From a checkpoint of a small mixture-of-experts model trained on Wikipedia: 64 SwiGLU neurons an expert.
Below are experts of layer 2 (counted from 0) of a mixture-of-experts language model. Rows are named router (the router's row for the expert), gate (a neuron's input weights, with its number), up (a neuron's input weights, with its number), down (a neuron's output weights, with its number) and show model dimensions 0-255. Each number is 50 + 10 x the weight over its row's rms, rounded and kept within 0 to 99.
Before each expert's rows: "comes after" lists some tokens at least twice as common just before its tokens as in all text; "comes before" lists some tokens at least twice as common just after its tokens as in all text. This comes from a sample of Wikipedia text that the model never trained on. Tokens count by the router's weight.

# expert 173
comes after: " the", " a", "'s", " air", " The", " his"
comes before: "s", " of", ",", " in", " was", ".\n\n"
router:59 56 59 45 42 37 44 74 67 49 32 54 38 46 50 52 69 61 42 42 56 61 54 62 38 48 35 45 48 62 55 40 54 45 55 68 49 50 52 32 60 36 53 67 54 33 49 52 61 55 53 57 30 46 61 64 51 55 33 38 57 36 37 53 31 46 43 58 45 51 67 35 42 45 46 38 48 45 49 64 60 42 52 49 59 36 65 34 39 48 32 50 65 61 58 50 58 48 54 49 59 62 35 43 65 43 61 46 65 39 40 59 35 26 42 71 33 44 54 48 60 41 63 64 48 52 52 58 52 41 50 37 52 49 50 66 62 47 41 43 36 48 61 47 61 49 55 46 70 59 48 50 47 39 50 53 49 47 55 45 50 62 47 47 49 61 70 42 68 35 56 41 55 50 56 61 38 57 56 44 57 49 53 58 46 31 57 62 63 45 52 65 47 42 64 48 64 62 35 50 51 34 61 58 62 54 51 47 58 58 43 47 53 36 34 41 27 64 58 66 56 55 53 49 41 39 55 53 50 75 40 28 55 51 47 59 39 63 51 40 49 44 36 42 62 46 40 52 65 44 57 32 58 45 45 57
gate0:63 36 38 53 66 44 67 58 30 59 40 35 49 53 51 46 53 62 62 51 53 41 48 58 52 61 50 46 51 49 57 44 47 42 44 53 33 29 41 63 56 62 49 48 58 46 61 61 28 53 44 31 49 48 41 59 43 59 36 55 53 53 58 47 60 40 51 54 55 79 64 56 51 56 54 47 44 37 48 45 48 63 31 44 41 48 62 69 70 62 45 40 52 39 41 72 66 61 42 57 45 55 51 30 35 33 44 50 54 43 35 48 53 43 54 58 50 39 51 48 65 36 63 42 52 57 48 50 33 51 56 45 39 64 58 46 50 54 59 50 45 48 47 55 51 41 63 47 36 53 47 58 64 27 45 51 47 55 60 78 49 58 53 60 62 58 77 28 42 56 58 51 45 39 54 44 55 47 50 74 35 61 57 54 50 78 48 56 63 58 62 53 34 51 79 64 49 60 50 46 50 38 44 63 42 33 49 42 59 48 37 39 63 53 55 46 55 50 30 55 47 55 60 50 41 46 45 57 40 49 43 49 62 43 45 54 71 54 41 42 57 43 57 47 40 52 41 57 40 41 35 62 49 59 51 59
up0:36 55 47 43 63 41 40 68 52 48 39 30 63 54 63 52 50 49 64 59 27 41 54 59 56 57 45 69 36 51 69 50 56 51 41 52 31 58 42 47 54 53 53 46 60 49 49 56 33 40 50 30 58 49 52 53 40 46 59 40 56 45 35 67 54 51 47 51 40 70 52 50 52 56 41 47 47 31 24 50 64 45 36 46 60 56 57 58 66 44 46 38 45 56 57 58 51 51 32 45 43 43 34 57 46 45 31 50 42 67 45 60 34 56 49 65 54 41 54 41 53 51 53 24 51 44 50 42 39 42 48 50 44 48 55 55 54 73 43 28 55 62 59 57 52 55 57 61 46 52 54 75 62 41 53 55 52 64 68 62 54 43 57 56 63 59 51 31 62 59 36 31 56 46 60 60 53 47 36 50 39 54 52 72 45 57 57 55 67 45 52 31 45 49 57 76 50 67 58 46 40 42 53 62 33 56 47 54 59 48 42 59 59 37 55 51 43 56 56 37 54 59 33 53 29 37 39 61 40 63 60 78 53 50 56 52 42 48 47 54 65 54 52 37 43 51 60 39 55 42 50 47 62 39 41 57
down0:51 55 43 72 53 38 50 62 45 44 62 45 46 60 62 64 61 33 72 50 50 57 55 57 37 58 46 56 31 53 41 40 48 54 42 50 30 62 48 53 67 59 39 39 52 55 33 50 46 51 50 46 57 62 35 44 48 54 43 46 53 34 43 47 63 49 44 47 55 45 56 63 63 36 57 48 34 50 48 24 55 52 59 39 54 54 39 70 54 49 55 70 41 49 50 64 57 43 63 57 46 51 47 54 63 63 54 61 54 56 42 45 46 42 35 51 62 52 56 61 30 52 72 35 49 51 56 69 52 29 34 40 37 49 50 49 46 51 46 53 56 46 52 53 51 43 37 57 37 53 52 40 48 35 35 44 47 39 51 47 45 28 43 39 54 47 38 65 62 55 48 46 41 68 58 50 64 55 43 53 38 50 58 49 46 40 60 72 46 36 33 45 54 49 46 59 58 65 64 44 65 57 56 44 43 52 64 47 39 74 36 66 49 56 36 50 55 62 53 42 38 40 46 54 52 66 42 38 52 51 62 35 34 38 55 58 38 47 62 42 23 46 60 76 35 62 68 51 60 52 58 65 53 37 49 38

# expert 50
comes after: " the", " The", "The", " his", "'s", " r"
comes before: " of", " was", "'s", " is", "ing", ".\n\n"
router:46 60 36 56 51 54 42 54 53 42 58 57 43 42 41 41 53 64 50 52 57 42 43 49 44 52 38 39 18 57 56 55 33 52 44 81 63 48 61 43 67 49 48 51 52 50 43 48 44 52 67 51 46 53 46 66 50 55 37 57 54 44 42 48 49 41 43 38 43 70 53 45 48 48 64 34 51 27 54 67 39 33 60 54 62 45 47 42 34 44 52 47 56 46 31 49 61 43 59 48 54 61 35 52 67 34 62 43 70 59 58 47 51 45 46 68 34 46 59 68 59 42 51 55 39 41 67 63 40 37 62 47 48 48 53 58 46 35 59 55 48 57 54 52 60 37 49 48 61 63 51 60 40 38 51 57 62 57 49 39 56 63 49 54 72 54 65 30 65 37 59 50 61 67 55 63 45 72 57 50 62 59 39 58 63 49 54 48 59 35 54 65 60 43 59 34 64 67 40 56 49 44 58 75 53 51 56 50 66 67 43 47 59 51 41 31 45 55 47 41 65 40 68 40 50 53 52 58 41 72 51 36 44 58 36 50 47 62 46 43 48 52 55 32 55 54 32 59 52 40 49 53 56 49 49 56
gate0:43 36 40 58 52 56 54 44 59 38 46 36 47 46 40 43 57 31 25 66 60 60 47 47 64 61 49 48 58 55 53 47 53 73 37 70 43 44 50 51 65 60 48 60 57 53 59 52 61 55 47 61 49 34 48 47 65 45 52 67 65 41 45 41 59 60 61 57 47 45 50 43 46 47 48 40 74 36 43 39 54 54 53 66 46 63 47 64 35 68 46 54 34 67 34 52 50 44 35 50 47 38 47 43 53 44 48 53 35 74 45 52 47 38 49 28 47 39 57 51 49 60 39 57 53 43 52 56 60 21 51 54 44 69 39 64 57 42 45 48 53 55 66 32 48 69 43 36 60 62 40 49 36 70 43 63 44 51 52 41 48 47 35 33 54 48 52 55 60 37 40 60 51 45 47 48 36 30 65 49 48 52 62 62 45 46 66 54 56 54 55 54 60 50 56 60 63 54 45 40 59 44 43 51 62 82 55 41 46 55 37 48 36 56 49 59 68 46 42 39 49 68 37 37 52 41 56 50 40 57 51 60 56 57 48 38 68 49 69 36 46 36 53 51 50 72 60 53 40 50 50 47 52 54 45 48
up0:44 59 48 51 55 44 52 48 55 56 55 63 52 40 56 57 64 57 65 40 46 51 51 56 43 44 63 41 53 59 48 64 49 33 54 47 63 66 47 49 54 37 71 44 39 52 65 58 39 36 46 49 37 64 41 45 38 60 58 56 42 40 37 60 44 41 47 43 58 66 57 57 42 44 52 57 37 63 51 61 53 44 33 34 48 69 36 50 58 52 46 41 39 37 53 28 53 48 52 51 42 57 46 51 41 54 62 41 60 34 43 41 51 65 23 53 53 56 35 67 57 42 49 34 46 39 43 47 53 60 51 56 47 48 41 48 44 63 35 48 61 53 39 46 49 34 63 62 40 52 59 43 66 37 53 50 55 42 48 67 52 68 41 49 51 57 65 41 45 55 59 49 62 58 44 52 40 62 60 59 54 24 37 50 61 48 59 31 63 56 42 17 46 54 33 60 30 43 40 58 57 65 60 43 49 49 31 47 62 45 74 40 62 43 60 43 57 53 52 55 34 34 56 72 50 54 59 48 65 70 68 59 50 44 29 45 63 55 48 55 50 63 51 46 47 48 49 43 43 49 57 41 61 39 57 32
down0:40 43 37 45 44 31 51 55 56 50 41 39 49 39 53 63 60 36 59 47 40 46 51 36 61 36 66 62 61 62 50 47 43 39 47 43 60 75 54 50 45 54 54 49 47 52 56 43 47 50 52 52 55 49 46 40 63 66 46 60 32 52 65 51 49 46 34 48 58 48 60 58 25 61 33 34 37 62 46 30 47 51 48 39 62 52 62 26 51 51 32 39 49 45 42 45 55 48 51 43 42 53 41 39 49 48 47 54 47 34 44 39 62 50 62 50 57 54 37 50 59 38 44 42 29 53 55 40 64 42 46 54 47 49 54 58 35 64 35 70 66 55 45 46 29 29 54 49 47 53 54 52 40 40 45 35 43 42 53 24 48 51 55 52 55 63 40 64 61 42 62 30 66 36 70 52 39 65 53 66 60 46 47 48 29 70 40 46 42 61 46 35 47 50 46 38 61 42 63 48 59 53 39 54 37 29 53 48 33 69 58 57 42 46 44 38 43 63 57 61 41 52 42 42 41 53 50 36 43 37 45 62 44 48 49 58 45 40 34 48 57 41 50 60 61 45 41 45 52 44 63 45 36 28 54 62

# expert 132
comes after: " the", " F", " f", " s", " T", " his"
comes before: " of", "'s", ":", ",", " in", " and"
router:65 62 46 51 42 46 41 52 49 50 32 55 45 51 32 42 55 68 63 51 53 39 53 62 42 36 45 41 35 66 67 55 38 50 49 50 46 42 56 49 66 23 38 39 69 46 42 55 55 60 50 45 54 58 60 69 41 44 59 38 44 52 50 56 54 37 57 51 61 53 56 40 43 51 54 34 54 49 53 64 54 45 38 47 49 55 58 48 39 54 51 50 54 62 48 53 50 51 52 47 43 53 48 37 59 60 56 44 59 54 42 45 46 42 49 67 29 50 47 72 63 35 66 50 43 33 61 54 44 55 52 27 44 54 59 51 52 48 41 69 57 44 58 53 52 35 61 39 56 45 57 39 51 28 45 48 31 58 42 65 59 51 49 35 66 56 64 46 58 51 57 53 51 63 52 62 50 66 53 48 60 28 26 57 49 43 66 55 55 29 33 57 42 38 72 39 58 54 39 59 49 55 40 60 71 59 49 42 75 59 18 47 46 56 37 41 32 48 54 52 75 44 52 45 44 39 43 56 46 70 56 55 53 62 44 42 50 70 49 39 55 47 51 36 56 57 49 66 56 47 52 42 54 43 40 48
gate0:49 68 37 63 54 51 69 46 63 57 47 67 63 51 55 40 52 40 40 45 52 58 57 54 45 52 35 40 53 54 49 62 36 36 46 39 48 47 40 72 45 55 59 65 38 51 60 52 53 50 50 42 44 56 43 68 58 64 83 57 65 36 51 63 55 45 38 52 56 71 42 44 37 57 35 66 38 33 49 42 47 55 34 43 48 51 66 58 59 34 44 72 72 38 63 59 45 40 42 44 24 54 53 55 52 52 46 44 36 50 47 52 50 69 62 60 73 41 48 62 28 59 50 52 45 56 52 57 46 48 44 45 51 38 64 50 49 41 54 48 48 44 48 56 52 50 54 52 35 44 58 45 50 43 51 51 49 54 39 45 53 53 42 72 52 52 49 63 35 34 56 50 50 39 62 46 57 22 42 41 57 55 50 50 44 52 56 50 44 49 66 46 54 56 47 59 38 48 40 44 27 55 53 51 45 47 53 34 63 53 60 48 33 48 55 60 53 56 64 44 66 48 43 45 67 54 45 36 52 37 61 61 31 58 40 42 47 35 59 45 59 26 24 48 29 56 60 41 47 42 55 41 60 64 58 56
up0:57 24 47 42 44 57 44 48 42 39 48 35 39 52 51 48 61 50 64 62 61 41 56 80 58 68 46 46 58 59 52 41 59 67 40 51 57 54 44 38 50 49 42 39 58 58 62 50 46 55 48 59 57 38 33 27 51 27 40 32 38 41 51 43 41 52 62 44 48 33 51 68 66 53 50 53 51 61 27 59 48 53 59 51 52 50 49 56 54 51 47 41 40 59 40 49 61 54 71 66 58 36 51 49 52 54 56 46 48 62 50 43 43 39 50 36 49 48 43 31 59 40 58 48 55 50 38 40 27 59 48 65 57 46 27 45 52 52 33 61 57 29 70 45 47 57 34 46 58 43 52 34 56 36 51 66 52 51 58 40 35 56 62 65 39 52 71 41 61 43 51 57 45 40 39 28 45 67 62 45 41 54 54 40 70 46 47 41 65 38 40 43 44 58 45 41 57 52 41 35 77 57 51 47 47 57 49 59 46 55 51 58 49 44 47 46 44 42 36 44 49 66 39 47 41 35 44 48 44 48 39 46 41 52 50 49 49 66 58 47 36 52 47 51 50 51 28 51 66 47 32 49 41 34 50 42
down0:57 47 60 48 53 57 49 45 55 35 45 60 33 36 58 35 37 56 57 46 44 50 61 46 61 44 56 66 44 49 25 59 51 44 54 59 45 53 39 34 48 56 35 52 50 54 50 44 30 35 41 60 55 39 40 46 33 58 41 69 67 45 52 35 62 39 42 51 50 31 53 67 34 54 34 53 29 46 56 52 57 35 61 54 54 60 50 47 33 61 38 47 39 58 42 36 44 38 58 57 62 41 48 59 58 59 43 41 47 46 58 55 39 62 37 46 54 50 57 34 70 53 41 62 67 59 59 63 76 53 57 46 34 38 46 67 54 65 53 56 49 51 51 63 45 69 41 44 44 48 48 42 40 57 56 42 45 49 44 44 51 62 48 56 42 39 46 55 47 58 41 56 44 72 54 48 42 68 31 62 49 50 38 49 66 67 49 47 71 45 58 40 62 47 47 60 39 48 53 33 53 51 54 42 48 53 36 57 52 43 80 70 58 46 53 51 51 61 45 42 33 60 50 58 69 61 49 56 46 53 51 49 45 60 54 48 65 53 40 66 58 49 65 40 45 49 38 30 73 42 44 42 38 51 60 38